Experts of a small language model: a softmax router, a variant of SOAP for the experts.
Below are experts of layer 7 (counted from 0) of a mixture-of-experts language model. Rows are named router (the router's row for the expert), up (a neuron's input weights, with its number) and show model dimensions 0-127. Each number is 500 + 25 x the weight over its row's rms, rounded and kept within 0 to 999. Numbers have three digits each.
Before each expert's rows: a language model's description of what the expert responds to. This comes from a sample of Wikipedia text that the model never trained on.

# expert 19
What it handles: Leading digits in tables. First digit of years and numbers in table cells, lists and date ranges, mainly 1 and 2, such as 1933, 2016, 17–21 June.
router:551463549513532493478515504486494506532483525517498487470534475511449489468473506542485513495496516478471484513503518455500505484525497487471467485491461498544545494530514518494538499513469449498490490449469480511525555543513521484519494503495484539467500511465439485477518507519515514506499501443536508507503504508471501504483503518510495469499507494549568483512491471472528532502492
up13:528455484484493501462507531504489490466518530531517483469478537453504544465465478508501510486469534473512473516503488536505512522498549475507473521498503474527503467449489528540447495466505519519525494486506496463530521494508468513457461494525496520538498471513517478461505454478511485497460480514487506511531498494508561495483547481495540468471526484523481506465471506514541504507513
up14:486502499505551475541559460488521529470491480487522495466476484525479449559524522512513509461499491464492505517503482468486499527498506520518498482481554479515443509486512537490560545532524482518510506509483490546527503479553513515506470471500474453515525498523477506515516509516481478483513496485506501483524542511502507470484499476478540506504511535521523489519499450500488560492492
up15:470519499497464437489498494539457512519504499524502554509519505478454481474492501499490499482514510467486524496544518472495442525496539495510488491527512487512500529498485500481512523473470507440471540509549487500507483542548474515501487500535523488516471543488466484483499492470475503517449504502503481510495512512511513497539529516510518528558549509445472488455507505498495453528511
up16:504512479512550533498493521508457519508531470483497510475478463501437495480514441516487478489508535509471481527495504480496491505446498494506483512483506484490538527536515502502488481509505533501465484502501511488507457515493473489496496531521527509534580491482507469496501478465502479536516483486560490487528522586488520484532464469497498536488476513473499479510479455486500474475537
up17:519452489494509485514485490477507532443505501560502512513506503479476504511494435559471463490549520532522520485533500526524514469459511498504575486456467507484496467516483535477515498510476464510505473497472463482467496508443483495487468531519501497525524465496505463474487481513507527474488524483478511488520535477497522496493477469496542481473460495481511524500509473521496518471497
up18:485518509572479539517547461499497507517491513506479502479467505543506478522498493518468495484478482503522494482502479515552488473496489491536516499502489540530505522511453531545481529524473513502525527458508505499512500547479552502476546469505478478478476478529517515520500523474489545474489483456514464476469508480502499515478434458511545524503515526487547486501514465504475478505488
up19:552542481526528497475482523516460506495493516477525519497523498495420499515476490463529467501473488541522501461481500504503528531489503495514510534513499496483523523482491500525495495466557529471552480505477469534502467487470515530501500479501496546535482540511521495543538467504488460543500518539503508530485557539479493551486501472483481486514509478464510495503500501481508497519465
up20:502463549511488507483518501502533491502487481500491511492509503529489517479534511471498521489534488490460508485536465479479523513498531476496505502487498470489465508494498491542538501541462445520497472474425452500535484526420490517520500457513533508480506491497526485514524539533490462506500520518462514492486543479486489498464433539540527514529490503476505481508487504521481525487521
up21:497482516495508453520527511453524475491506505474501520487485488537514536512507509452467506514536512460476484460488494501482479479488487534504504467471511490514483479466507479500511536529473522531475506522453486481497487481493468506496539523460505420470519520491487535529481480550473472480534527483506448527496465514488514515487482491471466488514452533488515496560517496507484550481494
up22:528509462520513490536500516490502531496475508449467516515497454470504476462486505539482469470508538510493497525508497485489504490485514540494471533524480495560516461489539466507496518512536469522506520484524528491505526535505515512494445509490484519472502490534505513512510447491463475508475469504502473498503460522542504473473521528544489495515552501542438505508503529512468467479547
up23:495525522458490494499493511504465484487505563504506490490484458503538509475578475498484538516517512517518544511504525514513523458483547550503524498457480522486506472485499490497503508505504516503514525472518483512514449499449527492470465502480537509484499470451475532493512523506523445452505468506500496484485518539477474525512529518520554530499520461511497486467511533519473483521503
up24:492504512567482529453544465498503535503517532526500495529529505478462507498489498484534491512495489529530514535495489525523493509468486454496438515537521489477516530466531531513510460545535527498469533491486498502548476516493532501486459490505524488518491472539481501501541492483454518492510527514486483458505508447524524449490533513493498495447504489497489505461500496478527509495532
up25:479479498450533472522478470476510466441482522515496501516483522454515514506548465482499507527558515482438500481489493499476491457508487504498498490506525483488543446504444481482478534519445493500490536468481507548508496523490510497482480539483512463510529472527492490490496500527503509487502488513514506482483524496496495508462470520540490505551505498555485494491529441492496468521520
up26:501518473539500518499527479484523495508503487499483482495523501502520497501515457510507505481468460501505515534523469445478549504498486533521549508494500524527542454522471572561515503499510472521547522492502520492457463503504512496470451524506504482485516525491488494459502536503484514458496529497477521511481497501462442524421481487507484541453492515516490487484509478494518497491492
up27:493495483489484500527529500531532525482480510508458515466506484458471511508498444526441497484542497489514492487532515492521503477555501483493453535545532472530525472486492520480504480488481507527522534509482456472508491486486509481457516494466516496516490507500504507521545504467519455499472518500498476503508500490504448512443525488527512558475458509536541478488462506460546512488505
up28:534510511478508492537477499525524503510513495484466505496479504521483482509526487520517483486470446527512486499472513526495519548474541489471509476503486512522501476490459502540524487533452452510514546499501496541499518531502492502473467565462495481437494499512472489498490497521513528479482454468539498510497527544482494458464508505481483521535469519553472504548508491527525462533499

# expert 22
What it handles: Digits, sentence ends. Leading digits of years and decimals like 2|014, 1|920, 3.|1 (IUCN), plus sentence-final periods, initials like E., and sentence-opening The or In.
router:531560499510487502491484482485526525509469496528512495489532488511449499533493538510491538499499518479493562500513574480504471486497495500466480493457485459499506507528543489514511491500495468458512501466509534528523533496523482506535491520498538504492522516495413477482521494497511471529524513484484492510501527481497496511467526499554519486477505464506529448516483458496544491468484
up4:512506515509513504518510495526505460452491486524475530536529500476527462472471515510482525473483497469489505534521494500520494505500512487486483475515517493503500494488482485538475471516504460518514515523505474522488487551556516438483492504476528446546488570497507485518486509499496512492466508515513473487499540479501448532503503482524498422532505545548469496508476541486520486471467
up5:500489524536526500513527539513484557500485533498488447551500500485491495487544474472524497470544528482524531505475531506494507523548509530503538501490499500528502469497470519523512518494478506499517501512532469491484454512493490560524508484491499535480523478517470484487479471471491567497501447547493456457500513515486464502532522539506499460479525494487485557512508509518497527478510
up6:480460479507494550482526496466475522477483499506528490473479518508467556558495481510500494462489509525508474504505461521496521521454487530517511522500493487486506488462474544526501467517511514504490482451473509510517517476489485480478453526512506475483513443500489498504518517446494499483459497449490479502537520521477464539527537494527547485445538493477473452495488529484525489500518
up7:492514531480444478499471496502470511486474512481508522466474533472511510525448496519511501461543557491483509507523485490497495499535553469538482508514466496477489497499469472474438485515499515454497476499486487464520488507490532502494539468487481455498497534496545513554490545508457499490506518493535511478522474511507485477502525523531484490455493470521528476477522480443471515487514
up8:517510497528487493516539500520557511489500521548531482475505477494512506526501442516509532515536522471496459467498501526542502516442516535463486527505533453459470528479493507473481517520495487490490528447494508499460481497524531494464500504501497507507519480512502517518488477480524522528541472492522525462518484476543516445500472514539504482485493471491455507515497495553540527522471
up9:463511489493476508456496472477492480564489477528475514443528498479458513512508556504484461526485484498461478509487552460498489526509482456493484530503552492511502461489525472488500510517538533527501567511517510519490474500532481502539483492483493504503501530515487482511470503498483554527500514521478554504538452514504480522518467495507516492531461508480518500460490520481472478489488
up10:532497478494524481511493535501528483515527541465562471483486474512484490463490508511476474499446531539516473499491477507548511471510545513474532522503493521499448484486489515479511500530514483466489488503486490524479514526479478544481522534510508470483519502514518515459502496489498527495534474474490462544521505528455562454529528515511530458507523515546515519470542496517505506472519
up11:517531514516460503462490503513486500485479466478495496474468527524478522492490520468471517517487516525486462474475499486509496506501484482449504463487474502452431511481524502512500488500548495500519511544493499529490512513521474526535503491550527516509468520494521521496502473533508503526521506545479517491558532527480489495487492498495566526562500512480489459482494495558475494460446
up12:513549499501484475512522470531488481482496524501457514476472503474480506500546481499485510434514473479502492471498537491522478493450489486467524481491520507538504472519543521507497476527510558501483455480508504509492501553468534468501493484517458485518496483543490489508482498500486510517536509478526456481509544513473508448484496538548460485501512555520528487532494499466536472478510
up13:505489531518553516539497469491569530502500499477477474508512477494487477492505473505552531475477459470535485528479512495469493437504482485528458535444501480466494467481503518502522517539513537505495495491503482506464501489505544508455481510482478501490511521554465462504456535480534487480473519476495496505511493528501544486458543472498528514515508490484503487511523495485508493458525
up14:489474520523517486487507412497543471513523521494516541496518495470519496504541544497483505511468504504508528485477487550495506482491560522523476490509526479510474461501458469481527512509507496490549511461531495536512467492516524539541571496498512494527532489492495499476494496513533502466477500512540512480488530497527475477503501496486489522511552502526489469485500531495473452455507
up15:533514452481505477535474482477485522484500523504471485427521503453518504485509470506511544506508460562527516505492512515560517493485503481459504477500524525489486486505516546485465486522498494531514503497508447542547477521471552496467532530508495495468490507520492512470538519538501491483463488518445502504473505497481518524470513476463514502524463493497511487530480510548504519486495
up16:483493502525483506479499495562509524571482553506465465495480494481491514493457521461491491508482480500527554482538492533508521490462538563501474498484515465510470499498529485502489510490519515506465496576488484512475502515511467493494515471514493516465459508496488526516473468502493485459501504490483506477511450512502481548505494460510472499519479484472500504459480537512472520505446
up17:454496497559514499507487490512485478493487495524474505493470489497534521532510446523476469498538438506519495527486520500494506542514466506512466513459511477507481504454479513478517508538442507455525455484453476504497458500509462523506478539479511513524514517501450497499485490521531463516464526469514456512485487496506543515457464491513514505528454504507498492473489521461499539499489
up18:524523511522503487500456571487498506500518559473576519510488471489486483521509506474522517530541479508471514458524515475527505505496463471500505506514505502528484493488489511463490530520532502542469516529471472437496520519470471476524524493502453492542521523506457490506493508462467489484488485506452508512534512505470470526496489497471526499555499504495546475473498475503506493462502
up19:507505486507476512523534476465466549525480500487529490460530498546495483530500514481559467493464458478509542471482504479520514526505502463526479538498490491479452491517494472541461520501539503503458523503495478479551511498530467465486479557512472477553479477502464550481530497509527484496523479508510470488535491549500488505535497491533491509520485501493502492503527512474472526486510

# expert 36
What it handles: Abstract noun endings. Suffixes and words completing abstract nouns or adjectives in prose, such as disp-ute, ext-ent, assass-ination, time, role, important.
router:482494493563540513503505480494517522473482536480523497496516458439527513522477501480510494546511473497512537482536473515487472478487460493555515541487544492475466496523472495510480534513548490546493485533471487527500461488518489483525504508504465477537464462515483489522463485477545509525474529506521474484516501467524510532474486467516510502496480522478469544529529491497483497461500
up3:507473455503532485490480489488474475534534529474484497513508480559497539459522457482510511540474451484473445540452506484489526522476513520489514493489483495494506529511514500465461506495518515497487533497487496524443470538435506494507511483473499531491475487477504505520505495525468521494483537498539466492491458517502516506464537465493473454504501487500499508495547469477540518481530
up4:484498534470513490516491510583527487507532490484480500498488525484502491498504497503482517490479506516556529509491471513477517470483502505515488488488474458478519487531478514467508493468463546470521470543521485497516467484443458508462552439494525539532495472497515526490529532493480545486485521482496533501526511510492470499472568532502494505447508493490514499464489517504510495533520
up5:503480517482496480539482535518468502537530505533531519516474510497518512513494489488451457506548518462543465500477480532482467504443477471513506515477504529549522489492461485497492527515544493548511491516514497500499530493493527535474498549514472526538523486511549495516469490533500505459475529479511483523458500488497446532494482501457479457484537496495524507498470458497520490493516
up6:514490498494441516491503507484475505540535488504481479533460480539570563543507494523557520546505525527524507517467473531508520460515549497532506518436500494501495485518482454473500517456509492480501511496496474471462498513502496501500532508465516459493500496495464506519500513461485515479523499524480484510531474528529505522453489502495495487456490504511505502478485504508454509550497
up7:507503481521467477480515465472468473510500493538486484488543499509487490473526481488526545499467513481482485494505512471512501497551542535487473477531484460495503493470480501490491521497500511524512554474479546476534476533494454522498509530553478527517542535494514524479490504498475508526530522488497490497453510499454469462485516523462457529536507480558439469519526513496512503499490
up8:513474462442499487479510501541459471503506507504503524479516514524496517535526512500517552541527504456504496529512501538498471493481496493486465499459494453517530461476483518491527495448480518456516514535518487505489513496492491539469543547548496473545472473497548458516477510508480510503509461476483475483502507524510514501530498512468489494491434545519527495508484536498527493484488
up9:510480497498516513489512491503506497488499490494447502499527513533484469508562602493486493535507513519505440511504515492508533518477484500503477481514481509504500469508490466478502519521466510476486495525533496510506525493522529483474557479468497499531472542463452526482517508514469514474533588474486536473484524525479489484482519523522520517488485472464482484511457501494484517502515
up10:477492475470530479537515492478513513519462538458519453492498485507456423468489474485484496475479492525521523568520483497477510490472534515475487500517487512498526475508488511479532470540538515524499473494547519515509468485482520548558505505522480524538525564492517494469531487501534479482491509539463500492472513514540515467500476507517508481480484495483490511506478497526475531497506
up11:500516462524497508524477477514560487556516544504502463478517521495527479512543520517493492517518428539494496469473511495570497568505478534495506471496504450457493517522479484472513521490497539495513485499477519520476531507457512492482481502501509501538463485486449493490487462473484512471498528510536455490518503532454514520505495522500508487496503481532525465464497497503510508521504
up12:543484490505468529482489499517486490509470459491488539489485458494517471506496472490488473502511524521483545533486540452515510505492514488514499522523519501534536513502504499460500456478510511474532480539483522432496506502484534536511519493506489477501453512480543494493481512530524473450532506502495546496538436516528496510518466470486476500503474518472551499475478535507514449499456
up13:515507489517502514523493539542486530490436480486493498457517475501485512489478509557507532459506515487468484457508515495467472491523466498528474471520480506474512500504509484480502476555523462504526510534481504557489485534528477465504518554500549537470523496476505498478520493519504538492524479458505470528496516492505469463481470525466511476482482527527551489496542480494496485501543
up14:499519484492463539496499444467439479503482525478526476487490459498481521503517547479516500462515496489533518538536486509508554474522505497443537465506504512549517477463531507504471518503455493520494519498520470471515461505507473482472475533454496478451512518516528491520491491459524479476505509476495519489485496476535491554497494503491516509451541457507477494508488494516490507491537
up15:541525522535509495513515478509513541446507556548468509473456515500509501468460480488459479556475507500509522490495483507493512487481509490499494523482506468529518516547501501514457498438503508491493482516501545502546508513486493488538483508505476515592516528451500481527513485503492465534532473507490487498499526520509487495473467463460489522514521515494482505497541494487518485464514
up16:497469491486513499505479499509484504500492522526469488460557500502483536512472490513500484497479517522503444511500508472500485521522533501445508521514517534519518516493490481545545541463528462527480526501513462526477515485492489486534487459517513482531512525461484501474532538496506446560490460490478472515496532505470489477449548478500453489519528516519509517484491447503526465473499
up17:473475524536486504515518486491519494529509525527504491503464524508467547494458455479538501480522523495528511548491452556490538520534497491537487487470506499500481473471497489467539474521499516497551512509495514522486496490491470474442538470516454503501497511519499547516456525471517529515501499523510523493500456451517535480476531467517529535526511509475467489501509520470525521525517
up18:516532444515467515509524494502479492499484489520501545454500534499449459527508504477568501439494518494481474494487483481505491511499513512509488498489524543539500499453508527493511528545510504497501539525440503489516499485514481477431475487482512500454508517499528503486467499509548508482558501528524513531525489490496486528495556485505514455492510509487473505521510455512477487497470

# expert 42
What it handles: Final word suffixes. Last suffix piece of long or technical words and names, such as -ment, -ation, -ion, -ier, before a comma, and or period.
router:476492489533524506538494469470477519486489541458544508504494495461542520502508506475521472554520487532530507498522478508507467530467469510520496488504507461470500534488482526526478504499545499520475506521499488534497482486485479467517509502474480428506467491537517477555485504498497495490520492516508522445512501530499526515504457489524529473504482500439447557554500503488522498499483
up0:508475500504542539507522527559443483493527464478494492494444496499491516507492489502515486513525539545482507492503521533491522522500515482524477519504503471481548533501573526495542504507481494466514506539472487489502477508501513511498484509493454488440497502529481463537481542484448519491515472529507497450510466528515532489499477521545512522514491504508469451468497493511483507462498
up1:448466477476515485467525498551501519541483479505513515532498544470494445483491484501529554497487498503488487513517538518484501483437484463478472454458496478529512494515454517507481482503498469467457513498508474493454471510488478502519466523472506486522485493472520496519508505533513506498477469563505497520518540453513516503499491540485509514535491547543519491505510525527522483523484
up2:504473523501517579481468525517490541516508527470477517525499471539453510479513531473516511494475484485511476532530504504528518457517501501517481519478459507452515474491467513461477527437526446515476558468458490463516500517520465522481522507505502501538476516496492489507509504493503514500466519482488490513477507490519533497533495505488521508504475498492482486548502461508547548525531
up3:540520481525503477503475539538520491502516551511484470514526506487507510548497511509488443451501494462464474472522504470474490544463525499509521498535502494494496510488497499510471545532491526515514447524489513557510474517532566558522525480503466483503507514488487486493483509470523460452530489507529495496472450508493514526509514494476498513537491491499521492500473527490552489505539
up4:488470501488449517455489468484547503506466501442525467472474488479518510518484498543493538527491502471506525493532525522510511504497490551527519523489477506526485499526517529454552481463505500539496484522476486527512479499519479473525513531525528512540510528507460481486498538473503513536510497542529530518502484516476528481490466502452429468493482475507533489489505520504500523519459
up5:503472430513483534487487499563525517486477517484502497506465519492462485494467481488518498518511517504486507493489551495525456553494545493548489506471536522492474474462482504506491516502483508465494521467500469510493546520464514489502469518495484477545536484500492517573538508464500526535531506460551491479494519513522525519530488463504520507526499491518481479499481522464510461518506
up6:507488481514507494503514539521499495567471498478482512468498509497495533492539536512458494533519517486506441491494487486532499531501457491470522485464474506525491545497444511477522514563484482483523501518515491506497497445493515537512483500502505515503499483480493507500487506493515483473521487484461510485504469502487462520510520496496509479565527469459529460458487574453545505474516
up7:510507470488533486498526491471531507494494471536494576518519488501545519530507461496507504483512517460514496517537466513453471506540513465471473482469479488492465492486514476517482527503531534513470479495425508510483477496457504535473509486484461485460514474518507505477502496553501523539475508471481556500502455522544526491508488519458490532500500522504488504487503504525526538488478
up8:524517518470487486459536514504482496514521488494482514505546481547508562531477455479537485516506489487476476534473497528511548483454497531537525519527455519512503506520513472469472476502502460532478504463539494474435511506488504500487457531524505497481495479486514479520505493506550504528467511473513493459546543515518494504470493509490499525532484464472474526505484529462471514487496
up9:528486520509506440554490527505478486482464521481505467498509500488521476526497460481538526506534486496510505507469506501448521502482472426486520503489465510516466504517504474491522478513465535495504492451480499510510537468483462450541494487481523516520513484467483520491535481538481506494499466504480494505526483515506506533515493433503497524458514469472476528481531525514538535462472
up10:516520487474514518465550487542491500522538516472518480464473484511509471464480475505537432508487445456531524493503505536554536457527525484490535504491524480536446486453505500512459535485473521500547485514537524497471513520545499530516513502509508517508518480493512512515478481481502496508521467502486469490510496458477506508482535464483517468508544482488493496483534508490511498472513
up11:489489475491475479488512495477488477509509502485538495485484494479509441516523508501545517508520464507472493510511503475470505469517551473513530518512525563549496485498476494473501459483508494502470490550471538524498458511517482534491482513501489500505499467520535514504525488522436555519524531519460483503462516497484480487478450500496494481557511469519527489517494545541470480448495
up12:468538482482433504528509499490511549471536531527553529499503504450447511553499491467563517519454545509489499495498485457505505476518499499476494511490516480518477484501520525506499504493495497506517523530496470517478529537460464491483518487515475473540505499464481491502500503499535524528488480481471453482478490491456506475486469483570497489521524516510480490469512512529485522477513
up13:506514516498473506497499499524529471490528468466468527532509517525481528498519476500490522494511501554474521511520489491488495555485534486478439532551461449556523455502530507521506473489529460515471501538503485501508502489450468495528467479460518492509485472504505525512474450444510482488516507482510511517520468501533470503498518499499531528520498526468488452535485465501500479470491
up14:508541516493481481522494540512494493528540511485495447490491513496516524518492499540582546494526530530505550508475519463481461477501488468486455503518488489482505471525518496507497484502486512532471501518455458471464516504474453506519510504535493471499494501476502496510455517499513457450484527519485477508495509492448517538461555468536467507497493470486526482523534498495496500507522
up15:570533472479516482525505499495504540496525510509483447479495507455515512512490535483517501506475521479520525494484484498467507461497484475474526530452495529473504505457567565512487482513536487513446504464517479480516499488524458471537522527513462506486504524533479513501491525551479500503496488530511515538495509512466485502464551504502488487498501504471471515512510468485518460509543

# expert 38
What it handles: Name-final pieces. Ending pieces of surnames and place names, such as -son, -ington, -ford, -ain in Swain, Wiggins, Sharkey.
router:486480482513471549501513504467508499485540527454510517481513519491518505466551523462533489505544491540488485490488481467512501530490463509520488524504488491480518522467495526487491530495504517504517499487501509525468544520487470464478492478463521434500455492541519511475457505505509500511482444484445500508502500552451526475504492462509540476481506493465462550525499528519476526486502
up0:442483502528537496543522490464473496517486541527530506484474444480514476508508523520557526502476493515506459495492561477455438531493564476497476519478483493503523510477497503502500459446514504524461519495476470512503473519465485505510510498510484510529513498479476510496501540532465519485500483512515477484488525493498538507481475553511481461546488503526501471504492490488494535482495
up1:492483512515547500495486498441513501492486487506498443497464478526524452500522486479539480483493520528526531560508511455478512511508451472451502469498507510500510485501512503484528510487514528475497504478546473519543521527509444508462492520495508485507496512496510540479545514498548511482502503527508474462466509490523497462479522494512569546544491534501519460501491513539522504488510
up2:508507471534479467468466521525498494543493512543507461502510510471511500531523497473501528485514501514495472494516482451488492502504503476572523508499492470424481538498501504500506483505535468505492525503472536493504490485549456504549503515504512478529488456454487492463542474453462486488515535501522507510534511534496489500480475479490469483485485481548519478455543496502496520535479
up3:509513530492536471514508565490503545487505480464505516504489490470513515523554481503514517528503506540474526497528531493531497501493515524514488495480537478494514483507455470466519529498448530508504518491455493513507539514479494514489497479504473462491433486541519516523457467509458511501488545510496474527537513476498518483467475522503494462528501566529479486455538526522505519496483
up4:486458489467521493468487516505500526463521462495482478488491452515459518457547509487499504515489503517496440459494526493490530492497531481496497511504495543500446547488497510493532479535522477545564471471485468466489506479504502496518485492448500449513494509507468521508495476523537528511441489515541536477495533492505479474491505535502508478475470517481523500510496516526498510524444
up5:488509528512547496455508482506523515477474507525489513491464468531524490514504507509529481482480487536507521469497489512525476529543517490474486526552527429487479522508526455478514465502504548482474457511485486528485474467527528525496507537451472535474496485495483520539502510486459450481466520518495522519473508502461521478501543542467486499485475491499507506518460506515517475483452
up6:408540541479496486502498516509448447484491496520510503522514515514498529524493496498518529504515500527522510467487533514496519438542524523529500481529519494513481487509486446503494487490510515564499512487489516548474455483479500487490486535502470508471460471488504478515497532501505511484462504511489503532498509532520497564506490512515508495497493510467518505490498536511509471563443
up7:463505481494516519495499471492462483480504484503517523532502511461479498498507546440501513516547510514521525481504499580506458481478489476508531527512501527538476503499498532495508517501493514507467544444476447498527479470522488513485475550507511502532479512530484514500499495529562496497483490509509446505532514488478484507479484474470497473539524485499501531561529548506507534499511
up8:509504485518513500508552493507528480479476519489516489538490523507463537490514497459520484526466489451516489499503468518568486521507520498478461504485507458462478474476484470529460502540547538511500466485527477501521527511496501478487541494506503528474489517540514519499494527523491475518476499518497435510504506449512496469525485472516527491505546532487517508537546430509485524510488
up9:439515543491500497518495513493520499496497517480427514513487516497487492545519490536485475486538506528511532511501426492475468460521490493480487436527520488504495498504529498477529497489471517461476522510488529485489480507473478490536474475543474490531526497453465485492485499492534527523523485514550481527486526528502507495494513457471486543525445476506476503536520522492532481492499
up10:550459459482498498509506502488449529499488516486509471478515525502474506510545506471541489474468497514530487441517526522489500475474509461476466512487471521510490547489543502469501537521483552508499531543509509498522478496528457461475528515516489457501548519495492519513541508513447472518539486500448505521468475509502497495492480475499466521506539463492496518507465506500524474514525
up11:480557512511499521526479529454506484471487494492490503489478561482496472538520485499476517541528498501520559509493472479524484501466446478508503466535454508513523508479555508490445476493480499454535517468536512484506482501504552493476529486495475525484498506470504555495503500514537488479564515468483486475462468495510503475507514482508468543518464505505493512507483494500481483478486
up12:494485511477499473526471502509483483489510473519489522556515508482514459524481513494529487454490492501533502504456507473485473486494528471447464502491498466512515460496497519516508493509494510469484552498510505521503443500538445506524504517538531563530500515523479501484470498469516487474492474518545527501513476511478471513499519536505473522474531472521555476446471492486540490529454
up13:508478474536496476478503528472516511499491507506490506526533555474505474519510518522473469512496529466440468532483543495518520489454515475495463482489496504527510464490503472463543473497468476569493498466515473494492505475505546492531488531508475521515502497533460505507472524473540496546519487528515461518491476497477487506483494529439523475544514502512497503508506555481528495538509
up14:513532515526507497468481490508468500504529496502510477456537505538461482502473521512490525492508525525541506445517519546458502466465519517447509527532484526479446519512530526525525514501483511506524463508479492442439505447488494501471504496518493493501531523543533502501477518507488496543510476494501506475508540515494447531534490500474543485483466510467463522514494507496527502522492
up15:470504497490494493470482528488488523509452482514551498470528520495471517434507511493499463494498458516508484503503507519472508474501436495467496464523516492527491517490542506534499453466503462530500531561499475537535546462483477500501501482465506429534459481461500479501528479479536505514497512507515529469503564488500464522493512487482496532500494504513519520521503493511488496521486

# expert 51
What it handles: Years and score digits. Number pieces in years, score lines and statistics, often the second half of a year or score, e.g. 2009, 0–1, (0).
router:512518472540496508493535500514491518528482527490501486542529513537500484491469485478495503511505516484492481495522444478527520496508522494506514502497482483544511524519500486527478490475528479492494508468512489498532571575517537510451439497491509525486482511487500457480469461513491505503504504468548496506460522497515482518492513480478529475469480514475542488544470443501498435460492
up40:530491481520513521514517492489497458473488470469497463463527487559481503482469473456467461501512513508509495500497534463521543487494487479463507518518457503553508544522492525494511518523488520515476512485511495543526510510500520501495457492498505416500535497508499462504486452494490510496490506505431517521520491505503494518531547451502527482511496519467508468505515495569508495486473
up41:515501486546529494488546490497520506513517535500497489490440490517491484533510478458487493443540498486509483488464486526506490499512537527542509501481515472495533514477467486518502512507530463492508463545515510534495550478472457496477527485478503487469485526500515495527533535526486474516497509464525489522498496558525477484545482442516462480517498549536512474494493498433488498496507
up42:503495529526514514514505477499516526537489507511513478460492489521509489489509471479505514492488514472513499436513481508509520550458524481489482484473541531483498520482499508512499516521527511488523511476502477497478467474496501488458540468489456495529519463524458564461471497550488511539522522549444492491495486526474540458480468525483524530443517478534527471536494475515499509486491
up43:498502540507493503493537512514518494454505472471499491515513483510517471473521523435454455508499505495518491503529551537493489497463467521507489497486505497489517497502483484521497502502525507493499527470458493523550516522489541497520518483490448545487488484507520520442510502487510468497443541528516471527482518548497493454505491510437540484508492497539475500498498513487533488492425
up44:517559515491459508514495478484504517514501516464504488457510500513523485503472521470501480501473495491490546487545479481509478507523504473536482510475463523518518518539479499540563512517490445490507452557492506541490497508466471529500510556512482443470486477495515508476497533511558462459549501495474496459514501548477500511512525512491502501489489518464474527495477494473503485509503
up45:476503478475476534491532504501501518526527514451501491515515500474467505518504476486502460440482515502529507499513463495471505475482452512469455496475494439495472531471480517491461496541476488524467505502463508512502507481522475505509526502471487512520515553507522486518512481506527512490516528492502518511429511483539494581524472508504472524452508540482532478492478548505530488502477
up46:472456505534533486488542487501523512520491532447491495494490494514553480495465527545485483509507515512516459487467504509490514522471502504519550466523485471490497503526490531514513498513511530480514492510491468504473482494520487519525512480490520451534515439507480496483470462439505518517490483551536486520440526516467475458505519515504514503472536495469554541495533502513497491463493
up47:530536533490514482490488467497522456475504509507465490535483487527509511511495498491516507543544501469508517493486471534491477523493504509449537492541521486483495477485533491478486562516475510515510509560472507477483482537505500468507503547555557491478518523464476484498477492458508484491482458524480490481468533497469489469500486489494510473496483540493498557473482511500457451462513
up48:534498514506524488502477518552509465528512497472482458516517537506502462511536528468469499492514534498490507499491460506467541474504514479518489485497503487482465514483472514571497467515448492529488534525462507487530548495493513473495505523531492494486542520506507495509506464510466483533481480476506453491485567519483512492546454496499466503499441473519504478490488511543477486541502
up49:496488528525517534532492514510510493476513518502485510520490506519521446483516503499515507477465473522534499475486435527538515471518476527502502464496551506474537499496537529496492498480536498499505501503498514523570501520505510481467502437518484518539488510532486500485522515470486501565503538495540516506547478561451489499469473471462506483533499499498486515488505461484513511474455
up50:516538480517472540507456519531502516488553512457484526462453483498482509486528519468497511467525531526492521477471482518465450475500470498533470532497479499513511471513485500484499536503474484502504512513508512468439470467476482541510562486522485471463498517498515525520496509493531505498488505525521491521488527489497549503461495532513482467462451461458521486516520510509495470544510
up51:475485525539483521505452482491463479498539494485545541462487498467495494495553475500521481500500509505447466483494514470495522483506525509504467466522480470539493501450539486519491453542497503501526525501456504495511522521556501516493499498530502471507492471496493521490501501545502488516452491536455506498518535474499542486511503507517455502509501472496514438507463490503501501440545
up52:511487487485475496477497451497486540528555506532489504478502517500488516494491498479516526466526455506539492506520509493462474498505475488469480522563483510493490495446516511516478475513534486514503519483503530484490516502535509445481525490516496513500478465442480511502533549525531477522460520575486478515527452482486470487527499478474533496457538474518479499528519456508479481494493
up53:483487529541489498493490495502533474510475499534485516497491494524502476480517478519467492490486488513519519499483498516487486510536473528526505488496515520499478472453520521459463488528512527565524530538505508495576497496520493540512501496485484492519479498517478495526482449454530478453484478454505544530467501492520451488468521478466490537556498523483515498554512504526552479479489
up54:543482481471484544489502493513509556529489511445496508502492506503468492491453501471524513531520512458495530557484545458491473522507457488465494514508509535504493508454509509468467508488509520493510555513530503490501499509468495498496491505505464510534504480520442551442501469509489518522550482516509472507491503532483467518504518534465470500495542517543481531518491462488513496531497
up55:501521522472465515504505477483526506499479509496487527470556492550515468496473509480507516505517517475533507454487518481490551411502519503501502541524519504486512462494500503529474483500524514512508481561520512508461527495544509522488510537482455486463510494501531510489493511509505477502517510576485528522488474503508471558502526518548524490505510470465499502502490499530459484522461